Experts of a small language model: 8 layers, a sigmoid router.
Below are experts of layer 4 (counted from 0) of a mixture-of-experts language model. Rows are named down (a neuron's output weights, with its number) and show model dimensions 0-127. Each number is 128 + 24 x the weight over its row's rms, rounded and kept within 0 to 255. Numbers have three digits each.
Before each expert's rows: a language model's description of what the expert responds to. This comes from a sample of Wikipedia text that the model never trained on.

# expert 15
It responds to: Short syllable pieces at or just after a word's start in ordinary words, such as b, ex, dis, or o in spoiled and bloom.
down0:132152177095148158183123107149146105089154119116142151119120132151140155102107143100106124110162175081143110134103135116140106159095096169124115151125086098101094149116121109069123078087138128132142137112134163131163179150140114126129119108121142175092115066122135129126149087146125141106125125125137160154112148119154119084112170140125121123142137127128137142115112149143124160147159
down1:140158127144163148144125131097147134100137132126153106078127067071136082150101127140110133151087140086116146116136101154119149101158127163134129123132153057163109149156141132116130095109166136119152168130143140074112168128128116139115165130151133136108168100097136115089161161122116125129128166083131124132149123116142140140106139146161183111146127108134127141100120143125107087106135
down2:121158118120135150137113133128135103119134120143114124157144114110134175143157144157105126102108109108125106150133116113084140136114119108115172145123128163148108086132111137156119134154118147125074106193141155105162160120137166138104117099164137156087139147128132112098113119137106149109109073084097119131079139138133113090113155083132120154138180137163175165125104129152157136101079
down3:082108124098108135076112163073157133125163117102145169167134130110154143150147125173111163154145158085140094162174155113104119165131125124083139151102129094159124114140145117149171153146113121104132149102112150170128137146069137114107128108132116129135128140149124120158113130129102084105135133082118177133074125146132110114095155132148158109110122122136149089110114128141122132121140
down4:150084119137116143128130087153139115136136141151100104124115118146119146113134155085151164109137138109134118131080135191096106112152130129122087107098108154122146068159111127142166142137146116118106081125099193150117115150157141095161095152168110150121170109093129161129114120105161144144134116158115170142138139112123135139121175087136137127127104164127138133127150084135104101088140

# expert 30
It responds to: Syllables of romanized Chinese, Korean and Japanese names, plus raw CJK bytes, such as Zh, -iang, Hong, Kim Hy-ang.
down0:164119080160119104122142127118142107155129140144171094126132088117149183146089161177124136142090147129089113133090146129141174147112118097139132124115150111129114073169112098114154135125120161126145129123106112148113065133149079144101143127095108124103161120119138103116100122153118136130161147097106145130114112134143105131123158158155169107085148185102133113147110160142113146143118
down1:122170142139124160116142135110132143143196108106136086128161147136127130107129167139105141149099114108155117153142140117138154102125147137144185124132108144155146146117151149127122088158095144094136114151136085180119133103143117137082116123127117149118142116117178078148112124100108170137152161070115152078101079129139107062149105126128148120142120101138108134132118117091128129103138
down2:130205128179132101158150153113119127122078141164100098151156138110179102115118186117072119120121133154126119119121131106159115133124168141120136162130116137141148119119093137137144109113077132150126117148158104130141122149180096123143141127126096146129154125118174109119110131110147112093153124093120100103114120148181112103135170143146092110127147102136119123092080121120160141108122
down3:136141135089145094071105129138159121101149136106118140132122131151122104104130125132109138144116097104154208133147154116132093148127094153122156090148115088151144144171180141147126097130135158125189122144160113138110152158116128116099134155150093137136089175123116150097113127135135147149089164128152151102132121105149107102156141107121112113100059109146127117113103126113156130105107
down4:112155136080129160134136139096108128103150143145096143152142100096133118168089125111148117158131128145082111088159078144128103132142129138132125143140125113145088136138167115142114132097099113184131125102149110152124166119139131107088128121154121139128114143143130116119138151110134136135170133162129092131110115126117131120114136156107075119170166119167105154134100090097124232118118

# expert 3
It responds to: Country codes, position abbreviations and club-name pieces in football and sports tables, such as MF, ITA, FC, PSV, often beside pipe separators.
down0:095119145120132092092125136125115126143135119121147123098080129120156165130148143103134126100103119122100149132120156090154142159100117113180143147115099129148124095120153118151126142139147106150113135114165134132129124185100154124158175096096180154092150134115097106135121086141122136067160116096163139111153122144159132144111082145143085144097129098101165166104129145168117142098144
down1:113128152110123176108136122141063160152129119065103106134121102124111097149130143157090102123141103114146122157104127121155109187123147128189140110141126167144155118127150123158176145152128088094077129176131147137132115123113135148167114178125111119130125155114111111138136114158140142072154106090119140108127131106148119123129143135095092146074146121134160158110147107112124129132119
down2:076148115131091108102140120110093147161175134158117155145158146091144138121111130103110186112119135126156143140084118164133144127118115126148174115103154120151139143137103099161149139119153089133139135083142128139127151106163145116130098097156119150094111133170147099103140133119157121092134085103098108102091106125178138134106162143114180117150112178146112115126137109130115095159105
down3:095139146064130138097120072154103137096137143137139107148109088144138094108129130142159122128096142103140134121113119127149117168203114106132139096121145106113160118144112125146096193127120142092136127103140118148111094102109125097095140119122104128110113142127125166133122134175109175161154106131111127132079170150119149143127106117161158133096097171151156157123142153107163118139128
down4:090130105109138124161143161120128114146165127121107108148155109151136136102150091164165148121133182141138122111129137118134161065131121088141141120107153107143145137135094173083115109117093132075162112139119153130099147106148131118121130062129161146129194124114073130122150141123127149145110129160105142076148136115110110141125107123156141156165143121174121125142098110125132115104089

# expert 41
It responds to: Tokens inside French or other accented European text and names, such as des, le, é, è, Jean, Paris, Saint.
down0:093111127123116134172109093129123148158098173164163121132124093140112144122158138130100122150126165096058105139103132116114133130080179112149109156158158129109084103108149121073149141098095166138118136112135120100151139156172141103123150136127134136094155125135160142137079172091126121126104129121167117158134142148108148138156116152129143082113124164139138157126130137127092122092121
down1:133119148131180116160116099095118164146153107123092115112145095163140162093108139160076105140142127124186172155151122114152113153104127176092131121148121163168153144090164128167138118089109094136147165148145101146157081150135109118112154122154151126075157119137144114131072105107095141125144126144119117121109114151096123085144117117129131139133117101105147137110110119126146114115113
down2:158135119175124131131167105140103136123097148124145114170168115120103199148142161163129100134110125104122132126170133165090143149153144157139118122117118129120149106105122109161132157125133149083100128132129177116126109142146097129138130116144084109122188121121121124087140108082128107070186089093123135113101140104162133118090124167106139144129123092133144155107120158126107130103134
down3:106139113133104088145093126136145109149108131122117146117152129099109088134139087135125152133140115130134123161139114109088154149125103124165143098091113117135105121152123081123116120132146145175106122117102134105157122158138156163090165181136131119071105131151146141115138067137130123161106140103145161136075144151119131098126150130137110161163153139073163110133125166131151139123056
down4:080153145170103112156132158106144117094088127157152113130156154143123091148130173145146161122114102103124133094117124157126091138097120074157120144120141105111146117112159136122104104058155138159106150113117109135152156130126115159162121148078151153153129111107149164119146132146130162153096130156096113121143073116136161122132086134105128129114163110112158131108131148136137106123069

# expert 62
It responds to: Coordinate symbols (°N, ″W, ′), opening brackets before converted units, and unit words like ft, km, sq in geography and climate text.
down0:114099118127162178115116119136159150122146166148128138096126109124130162166111132151099086126110160095134160112095138115111140153146159138140173128153115105137091110117119163112121141139168135161108127097129162124095128140094133098124163142072126093078118150090125114132125157131107114114086134123178135123111092115139093103104148145135154082165165179116099144108126095118153146139136
down1:126105159148148112173138108099106120119170109100149133127117112137108095110155137122117118183087107121122110189120163151119099098112165101158124138151110117127163101124106148110096110139150153139178160160142171149117072135126118148151142184120110103097132089143132146149097133101121158113134148119164119098117180116158152111138134136145112127145134099123119129105120076101087118130136
down2:124167123116130117158105080132155165142176111145140113134106128123127153172139117132096129154075128134105128150086161141053138125132107123128139104146123115130111123112090135147139133123109126132137144125163114084141076111142132156148112101132139151106119153164153143172105150130094142085115161099118099121114136196157125118117147162137149112146135154114105101097147134138058122111149
down3:141159156091114116089165131112121132144139093107129169116137142080136149134122130110157106109117130190144076138124081127132145112162134151124144123125112151117109134147109101067122115097107106124132130097149105180158152131105122103109147134071137139130124152122137120131115138094150071157127184098169164121153107123144149140107142178150092115126104108151122127135134139118181129112127
down4:141147101138159119135128118073151123111152145172098116195162133158153138117135127119124102134114104143119133161113166179084131105140118141108127109120131152131128166133099122209143122150117114108122129110090140119128131120113124153088141107127170114102098144099137105148141125167098128113111127116169119134118093186135151102122121108101113124115141149131145099117141068087114123184139

# expert 51
It responds to: Full stops and closing punctuation ending sentences, especially census sentences about population and households, plus ." and ).
down0:105114184128100114102127109155116155131120171110157168096123152107108138115114146099093087107181166142140114104107112109140108163127177092136139134136112130117145091140170162095120142112128138132151124134083127130161120129132188181156127154096110100123135145130129147157148159125103102142116136106152165139105132130125129132141146109130141136052091114110120123157103166134113149137094
down1:092117120102124114170105115112092127157143121132164116124108105109095090149122088072095121155117113143162138155136174159142114096143143105131161098137121097126137128128112129077115113161096121132124148115121085130133158118131153153145126156118108145117168131126124147139137135176126145138161147094136133142124092145150161114121139113161106147149149123133159111085158097078068137194136
down2:168135150141147073168136143132146111125145157128142091133112161124150089137121115102096140119120140102160127084126128146115118101135147140083128106131164135084134109104090103114097097110178137173161166130177095152140135168146119101143087169134125140125153135114112084110081114146136171161155116130155112161133113149171139095095120118098116123139125140111117162125140107128114106103110
down3:138129154127104154116122127143132083162150150145118152106141143123105075127140095114156091131120076116091192127167161121163174127147120146126116167113098133146118158111096129086097181117103136148148130147104138145128133140072139132117138097103185129109116111126145091165088104131139140141167143126156130132121107112083150116141107151127123104084110159146121133127152101100144146111136
down4:144139136156165104121134144138118175104161081119142136131114134161151154138182155135130109081073135134114110112134132131132159134136120092121115094148088123152128144133140117124134084188118136100153134154083116135158131113117092109100114144158098107174099134151086122112074111112165137118090157111127124175139114123169164101092105143119140128137148131088100137118150134155144124097120

# expert 61
It responds to: Accented letters and word pieces inside Spanish, Portuguese or French names and terms, e.g. Fútbol, Pérez, José, de, Puerto.
down0:123111158112135143124131116111152167141121138125168093113136112103119152145137089103112123134186141139125101099106113172131136132151127139169101143121060128135118156125078148125121160135083166129136099123133130108096156154110136086131195104099104117117105120118149169135090089133142142088169123089113136175147126134158113125177097094124140113112157136141154137128139149147098128153134
down1:120145131152173123108100113104115143100159118128112108131099130175145139152155152151110069125141114118149120156087099114160106090125078135108150097112164112123121122103185152103109174172130099138115151110143136144111148126154108113104110116152141157100135127120087149141124117086169133092151121115110118123105133190142084136122124148124127104184165148128129172148131109098136113148124
down2:136137152138097109129095092131101126135115140093148132138184101102088159148138129168139134143109123155124134120116118105123100142117135145134138125150118109158165105183145132140152152128154120158105149093121150154132125094082107128143115077120061107127120122128185139089150105151149085107122122169111104161136101116194126139102162104169155135136125144147159099124135125121094114156132
down3:130089134133121143112127112150136125143144103079148134097124137182116087133132123142100158080127100111123158149150143105105177156097098120107121130095122087149179091165137111122076148117101127136160123119077104110136130138142112107129120142127134115153094134095178154153123153147119128166120134125129115114138156135083108137200135153131152127121115095145134140116149149113177081139150
down4:143120127143164123119132165130134102135143140120117093128088118159140176101154156100147151164139135135073161114116116116146118096138100121133100109101122111153135150121152119072165101117151077121142104116121125145117096117105118136136097117096127132133129165103114201137104172096155150074131129129138104150113142100131125133134110135093136076147132122152192129146142138169155156098153

# expert 10
It responds to: Word pieces like ig, m, gn after a word start, as in Nigel, pigs, imm-, magn-, prem-; also table cells and numbers.
down0:091118123113157086140121114144124111146138135122117154067129142111151126121149113170142184126131108108155115124103164113144114110131135077124130156127160091132129168191106083129138165120073117118107155128161123078125131177136123114134133144127090136084096175106124143151133146142142112101091149115156164138102145121168101126140095150132142100115159095109114138137137139139136147084141
down1:106156151121149111114104131107131129158139139156110110159160104121131147116106104118060100113107103128180131121119106108094102146107163087149147068095116170128138178145138124122107162135138096127151142113136142110125141150118129163146144134154095141126153116145144134107119123111157156108095092072101125126148133109128136133154152158137144156154096136088186162124132135135061149140134
down2:130116128105114117167121137131160154084106158132117115110077153135187127124130117105125120148102126157125108150154104135119116121132140101101136141118108129120152125131099171148104130107115131135114097077123073119104140136139144125130077156124194119135104105149123117164119178144158129118136125138183083136195105178141124142124113124137141172129076113139080133150150104145114119144116
down3:147121196130107109165153159140112156155123134107128102111129126143128116136102162119142154138119137122148090104139121149145147120119101138122147104103105102154075117108175100096090141151154081120131126119123098157129125095097187121145141111125133080128152157142111167169088088143109148178083142127162143105125157125121135109095085151142153111117158131119106162104125133160124144133148
down4:097106111125101182175130113126097191153125138109126134123132121131117090122124149152109149151127122163112165177093144128119112137103088134126144133161130145099121145165123120125116142175125126125115123120188096089179118101090093120127152089130105147124083147144094086144123115120136160171088161179089121139132128144099150102106127134109115112130156133131114114135119148157139108143095

# expert 0
It responds to: Word-initial fragments of Slavic names and political or administrative words, often in election tables, such as subd-iv-isions, Slov, Liber.
down0:124126098120153124109115106158152103141133132120094177133096128107151166127132158119118129118168115137094085133134124166165150127116132158105160147095147111150117135070114156141142136098149152113150155094135176120138113111124118100151166149089112118080156152080138149178142130140094119103100155084178135100105136098113120116112121159077109144136157123126132157128147117153141144099101
down1:121144096127146082127126124136130142170105148129123100116097129133157166138130115178136124132117105089140128169135147141190115102121114158127113142175101131129112148132163131168144070101108182167126124158151094128107089116105145105146112159107132097162146170177128128141124151085114134101152119075109133122140120142106114116128122158107133117119137131114124174082077120106132116143119
down2:171114141091103137143136127120089070108141114136142099143158155111144119130184097119124118169125124142140126151159180143110117114124086168126161127131118139128150143133145137181127102136159130080182087102154103108134110163169127103126129134109104120115142144106123090124093135119140121144115108117121116112125101135148100125127133109107164091119111122121147125116131218107114185133134
down3:121114145145124159083130112159130124111094162154097135143125159143093143115139091168128147116150127109129175132117058116112168138131117126127134174135110145146103117064148121102144075114098145119161150134100115167147101140131095139138154116133099148105152137132139162138132136145130165131165110140119139119128114152115129057129109168173091132120094121127127142121105143084159091150123
down4:115133121102124115174140131145158103148146119072143145089114153078116145101139117156111161123143159115134129147131110118092120112119144142132112139099146112172150153119148133162151147130136153118101122057143176146135140140141104143113075093114160151101119143161152172130118125119104106100095118061150171132101147119111091107160136105135108129121163152112151161129099112102154135102109

# expert 54
It responds to: Common nouns for land, home, water, fire, power and health, and word-initial h, w, st, as in h-urricane, w-ines.
down0:105143170090140111091136129138068131085108096119128120139103136132151132135125144122118124153154103114150114104104159125098123134114154119167189144171132153135087133128139114125118145145086128149129120147084140089148129139174103120098139146099118149075126125123121122095134155158163154126155107102115151117118163126147125101162148112188137079110150103125145098148109159153108167132086
down1:131132122132112157149178100130147158158135112167115112098158070127152167143148137123120114122116152098129128144158110147134120110187083120134189129143112118146119106109128133119078145137146077130148121165129125106134084135139123089145123163140083119123116122148121156164161124123155070103137117094115149095090067106101133147100155121160151114142129112139155147138110128145132096137134
down2:140136113148124093145146142161091150115133115144165113152156145116152130133158170166105148087136111145155111140134145108101106149104117153130130118136130175101132101134136181130105148132115121152149159117177102121103122109117132122112092101097116116120072132152111151147107139122109154106116134056117138086093115137160140124131110190145175136122098128109090164085135141135171121094112
down3:128103136134105136078126084137178121173139121096104146122147135169149172131104110163153119137127123132118130146132094124091178134118135119129133125125138121115163100092129110126139106119110080101159158130177119145121135129139093151158178145102149169136137140113117100121128103137127117192146136100067105123111164131125093144113144131118163138160165161140080104099085126133114119110110
down4:090090127116151168134133132091123137154156151113134145134089158107097111095148099165144097132154162113099152104098111096105142125136104121117100129136114107143091163120123145155138175165110132139097144105142130108157088163105144163123125141130081129125184152185134116115160075156146124122118121170096155116168147126110145107121113137109153122141128121066150128158133145098118117113117

# expert 42
It responds to: Word-start fragments such as sp, Sp, ro, rem, App, especially Spouses in infobox fields, plus year starts like 20 in tables.
down0:127116182078114090145134165142112108155126134078134128102150134146106163134116188148140100120109104134153130116154131109148148121128167080117087135132110119133127100150104128109145123155109149135119115117168104197154154133092114120157147131112185131139143141138128113149136093154135130139119122104150127120170139063132084128146094132099108084141146144109141108157096115124095141119159
down1:128114144137164113114127104072124118149150161086162100127110101135185112129165131123100097144136130111187111167146130114182137100120098155145121117158105136117124095104123083154126110182126124114099145082134128143088144093123114128119147155090123146180118159146116122139109127142145154101118160064141156127138151144142120151138122139110118080149137142156121143109101135099106136156128
down2:134143152102112130157087152128119126164121126104142123142152150127159106144172104114152149151119125150104099115111122137120145115130179110179119100135123117189112144112126149142113099096138099114137123141157172108114126130098137085146118071118143125147136120111154142175095100099084134172085103116116130125114123149188132133124170151124160112154118124122135165159128066131114123083150
down3:106152134145149151069095165165116098116142122134129074080147157130119154139134119164159138123119158143167118138067121171107108169121132139113109090100116136158128132120117111151141140110110114145113118096185087171162092137119148138102133147098087098137099138160133159135135116106142138155137144095122123108090127124142124125086128141156123106162151133123092164116161135089148135119114
down4:124124132133141127099088123125132178128112119099124143128142144169157122075137156103157074139121151160139196105096119120160084144129142078148144118120149146137130121167101117133131104149118092117153137105108097132130131123125092136112160114081141140126134156115124110115167120152140072158140171112097111096159143131181117158143148141169138115131110112116139124144117136073111133077141

# expert 23
It responds to: Word pieces such as ook, ark, ick, ock inside names, titles and place names, plus whole words like Park, Look, Wind, Mill.
down0:154112074073159130131170091132118134166143174149114095148118137100138103126156145129126103134134086100110117125099148168122113197141129105153119122115113131113132138105121125116158104142122150149087157102128117126163109137130152107134137097101141133070141134115175142146141135172093111144126136120101147116190075121123120140154097133142144115106161143121180134144155125112085119130113
down1:142138136131159095144135149130100177172116133132141116115165064078194104157107155138153156122136084127108144142121140150160104136132109173135142117180130124110132094147159105126106092151130160117135126099143087130120110080117125112108156106110141111144128131101124088136127098140162093127163142109163142120093137144172135123141141127100099098161126124086183139114109126111134125125122
down2:116165130120137140131088159147126086106122154135114110158125138128154131151109116128135183110198106133119148085108176163123124149107121126097132141096116078109153084154122154140123121102147150141124118130117130159165134100110112147196097088136160112118122100125156102071133149147124149134125107185113142147130187116145112113114144139156127085152121103118150109111124118106129107115133
down3:097111141119127109144171118081145139084128147074101171130132121149152110106118125157137102161137151149153179132084123142154150138123139147136099121145133124103140098127126096119134184093155140122122123135178094137083133149100144121158105176092155099107135137118127169123134159144106127141128119120121126149107157110125117098111169115136103150121049116114157146115102133129112173102150
down4:114164105124136114102106126119116124131118141149155099174088096138124165118164166116163128118085092112119123126084122062122120095138036166142140107151114153164127144148171129128144145105131142157115124120123102131127150141114125125101164116156102172149119112167112124135124145102142138103145152133116116109097129131157133148119121140124148135204126101144128114108108113129155087091126

# expert 22
It responds to: Closing pieces of Slavic, Japanese, Indian and other personal names in rosters and casts, e.g. Sergei, Shibako, Guruji, Jankulovski.
down0:137136079129131116112135129151134141145108155109139113112096118147118160140134141138192164118104084140122132110070154121114145127142073144126105111128114145060080123076151107109112109146082151142112132103148129106145161152135099142136135174095112134090132147130133140149132147114086134102175122092123151129120144148193128151136118123136147111146141086139107144171168142130129119129155
down1:100148121113160134137117095131108129133120175111151135094124104131118148081132162126180121132158177133108120150120141150106130136124123167196159148128114125108068104135141137118130136157136138123108094146136094170104101154115114091120130119121109127092180119123122100152122145136161164154148120115086138060139133152128101138142138158141117176130132079153134141091106109099122157105146
down2:156143109139080194194103132147116105133178083141103104084146113119140173144153148153127125133111072072122136178120118153131154142113106116103134128135117104141082107141145123113102109141120156134150120120136155113102123165132089171151090098114121137072175091133121107116158128110107103135133151118158114100118106134122129138129129134137158128110120138161118137125133141150154156113136
down3:092110147149113122110152138147153102109114117127070128119139126123115117113181095108125086107139124125117164152153112109119144123105136089142139116103142147146128148113133086108135181105115126139136117154134061129089148110131090124075093140111161156138134160113117123134148119130143124138140132140126091129103201177140118185140171139170099110127105143123132134133135132160149177112091
down4:119133098156124069165142133151129151144089131146092104108147118122127080122114090178149090151107128113102155125148139105100157118103128140137140138138143132137164099140134137149129162113104096163099109145113127145122106170157104127161093129150102149094162143106132182117145147117129090173101138136146136119132132094068112133135147181116133119122102138106158131107087140086110132160095

# expert 50
It responds to: Inner word pieces after an initial capital in proper names and taxon names, such as us in Husaybah, id in Suid, idae, plus tr and lin.
down0:154146180139108142117100121113116133125124149126110147134142151111104114094126162142099138171151142147115112164127097105074152134140169117073142152123134130125094146097133121111125187134072155166144118106134178150094162145104130066121174145103131127118119151149133122143090116097137121127113102144143135104149165114157102118151112172148147082101112128144155106096131127100110135142137
down1:151168092107148127173113120099134140135121130172149100115156174128109145129125110117109108124136053126139132174113151143085096116076148159128128151122134107119185112170128134191132144136135099127141121169138069154109107138136098128115129115147138126100136115127122144115131139082162106089152141107103156137129128128157116123167136107124142139157109103117121139131164128106086140076130
down2:107141059177104110171102130123115091160132141136158091152135143144139129158127099132162131142142108086119161132136103126121118120149151145120105120162116137132151133120127105129191109142152158166146164105124091133144143093171085122136116175150107137119118128123181115138131104111114110086134105119103090099091101114146113130138180132118130129140094167142124162106098122108119117098165
down3:156134146120117119105132177146094091102087146115120103082127113154125135130124105122153130143158149138120145124133155159123143134119060175145108167160089150121095123141148113113123140106150115118131112151134135134118100138142140087091105121153141117131108161197107154092084157130117084144122133123175110145125178109135071122103144107159134135123148102163156103121139100124102155145148
down4:120161163117118125164150111130115140150144126112105125099099086125162111113130104159183125148157119094151121117119131121148113112153129144136131123095123123158131118101164137098133123122119082103099090097153138088099135100085147166111130075138167125130147161130126131170173115131144129118166115103077120112145121158148118128146131169116190094140151119092124129119134153086108118149184

# expert 2
It responds to: Has, have, had and they right after a plural or collective subject, plus digits inside stat tables, e.g. Reviewers have, They tend.
down0:134140139167118157138128088141115124131139118147115148129155131129104127096157127144088121154149117108139075066134084162080096166138117121120098125121165141121188156179107125101120136092178130173112132151162139115159143121179122111125119126083118167108111118116151149153112128162115139142121124118116124106144089109131149122109159098155137143110112127088123089123128141128187114136105
down1:153154151125153080153115162108092142135152112080156096166151129126141135106105165137170142135157141090125151144136136122146128155118108139126112124136099095133158114144136124117087067199111130122141066161134103117120132104131144138111131145123133130094139113122114118117108158112134172101139094113085149117086124096155116126103163131141090137140155079119150151098122106162120155159136
down2:132117136165107148160086110125128144103089146187105149149138113081125099078169120118119125114171130104145145148142133117144119099159161074083097142169155152124107148100103113133145090140156126068092119128159131132142136116182127147150143063158127120120118124116129142129135079140124133141129131157146101131164145139122145110136146097096169107111146144129128162107129124110142148135118
down3:140137144106151140137117142128104191108173140136132176128127134145116113119103080129102133133122155127153117134111138148115116130122149159143118111124136159123128115160129081103081156092114132111105121116140135136117113129177141140095086081153138140104111144120124142142083112070137132175107115139185135122113141122118100139141139158196143131112117070102107144174122109081172127148121
down4:066121136133156098140141091138127125109192117140145147102117123101143103146158134114116096120169157157138074136105107074115113093130112152152146105147156115111135139162120141143147095145149151135120123122134142112084104141113139102132105122106080115148148173123110145132140113124098096162171119157132157173174117129089087128113140161138111128122140140122175162097139106125126130173106

# expert 37
It responds to: Male first names, or their first piece, before a surname in lists, rosters and credits, e.g. Mike, Rob, Josh, Jer(emy), Ell(iott).
down0:126091124153111123131130083123138136120107160159110120110085126117120136143146166086140121131133123130164137138130150125106106191152157116103093110140127130144118177107124098113128141161179080126159092083141122085130151187080127146129156137136121128100165149147119120134145150161114166150137169098137122123134137125104085108163112108106136122118101124112089149128099140143076164128096
down1:120128117142141163107098140084146137142151130115163146132153114165127148137147170103145115118145127077084128174137129172169147105148093148168112127117120172100109114138165163133087137124106076098079152151135114132082119114146145148088140145154163136124153124144122137099117110111086111166141168089136109139127142099110122108084105115148166140164136107116104138110120111144105108136113
down2:116139114136074080176142142112095129138103102151136147147136135111111094114121177109118167112117081143132133176124149165166068129118120130138135158144126138129112146162108151124102110124117130142172153136146122133146131119146077126118130137115156131103132172123161116122140149131111129159118146090136124090126125151163086140138148089104115099136111143074147152122150096106089174156078
down3:099112117170122098142165118152093136148152127132141145089134127131166154139113081118113130114161133096147149119143158142105139123152115134092153118094121122118145129112091111108140121167076116158144116100125121131119085128127140110135173122103133164107131099100127115130154167121117166152131109104143084104143160163152084137089153135115108083172141128135151107126128153171177140152063
down4:161159126148103111119148120176141150142095126133128138114165152128087117144128095149138150156105158144115117136136135089101116113131084126133156158137140134118123134088100167108179097145114087120138159179084152111132104153134075107132150087124102136142110146095130111164120131105153056127149166140145126160118136135142125132105138138119141124120158117120124162138138095079132069118160

# expert 38
It responds to: Digits after a decimal point or thousands separator in measurements and totals, such as 395.5 /sqmi, 18,000, 36.06 km², plus million and billion.
down2:138135110135107105155160147175120126149127114144074115116097130096167139156115147141101130124078132133168097139137136119158202141150124105119126146135134105135151129097117093162153177137122137155135094140136137127084139075093116096097129113128142134119129099131153139126119168118150115108147087063129168137086143169129086115128109112141143131121129125148138159136084169129122106098127
down3:121117137115128147161163112154140139123099133132136111129084191102107077085122104153142135140121129115121133146139115121127162136114104147136099173125095135140115087126119172064097115084097157161128099149126095144134130136107132146162101098171158137122137127136088157125160116158145122144166086215130113136130120152131122115164138103104130118118093120145137168111138133141116106125132
down4:122154110115091115119143120164122124146117117144103127179084118106120102108135161123130101139126110132122092161103160148132115134083086101157117150134159105146118104120134159110184128161106169108135125166106085142120093140071162113114139127107164130130090170143113128126120073133099135122153169117092112118102164157122145157092130155170137142148086148138127138123130153127126106161158
down5:111113111126125124124134120103161132116129105123176157114142155105132126139149137117182110176142130134124135101150120184189110105120113101153134126137135113161120096170138108160129145111107151115118101174098097125132152130113152110106112090145069115150123138152102133149105114120099113172101159179119156096103135087107145127097150112127086140066164116137160122147141125108148102144147
down6:118166112151093165124167163119172121131149140126127124117145124125126102152124128111098098154123115101100123121117127084125131126135114085102105151153115108181120169181136096078107099122141083107152137085117111162170119135128081103114155131105118160147151139109124129117118159134125151125132129139118150141111152144116136126115150171126133143097172102161125091091169155075146133163092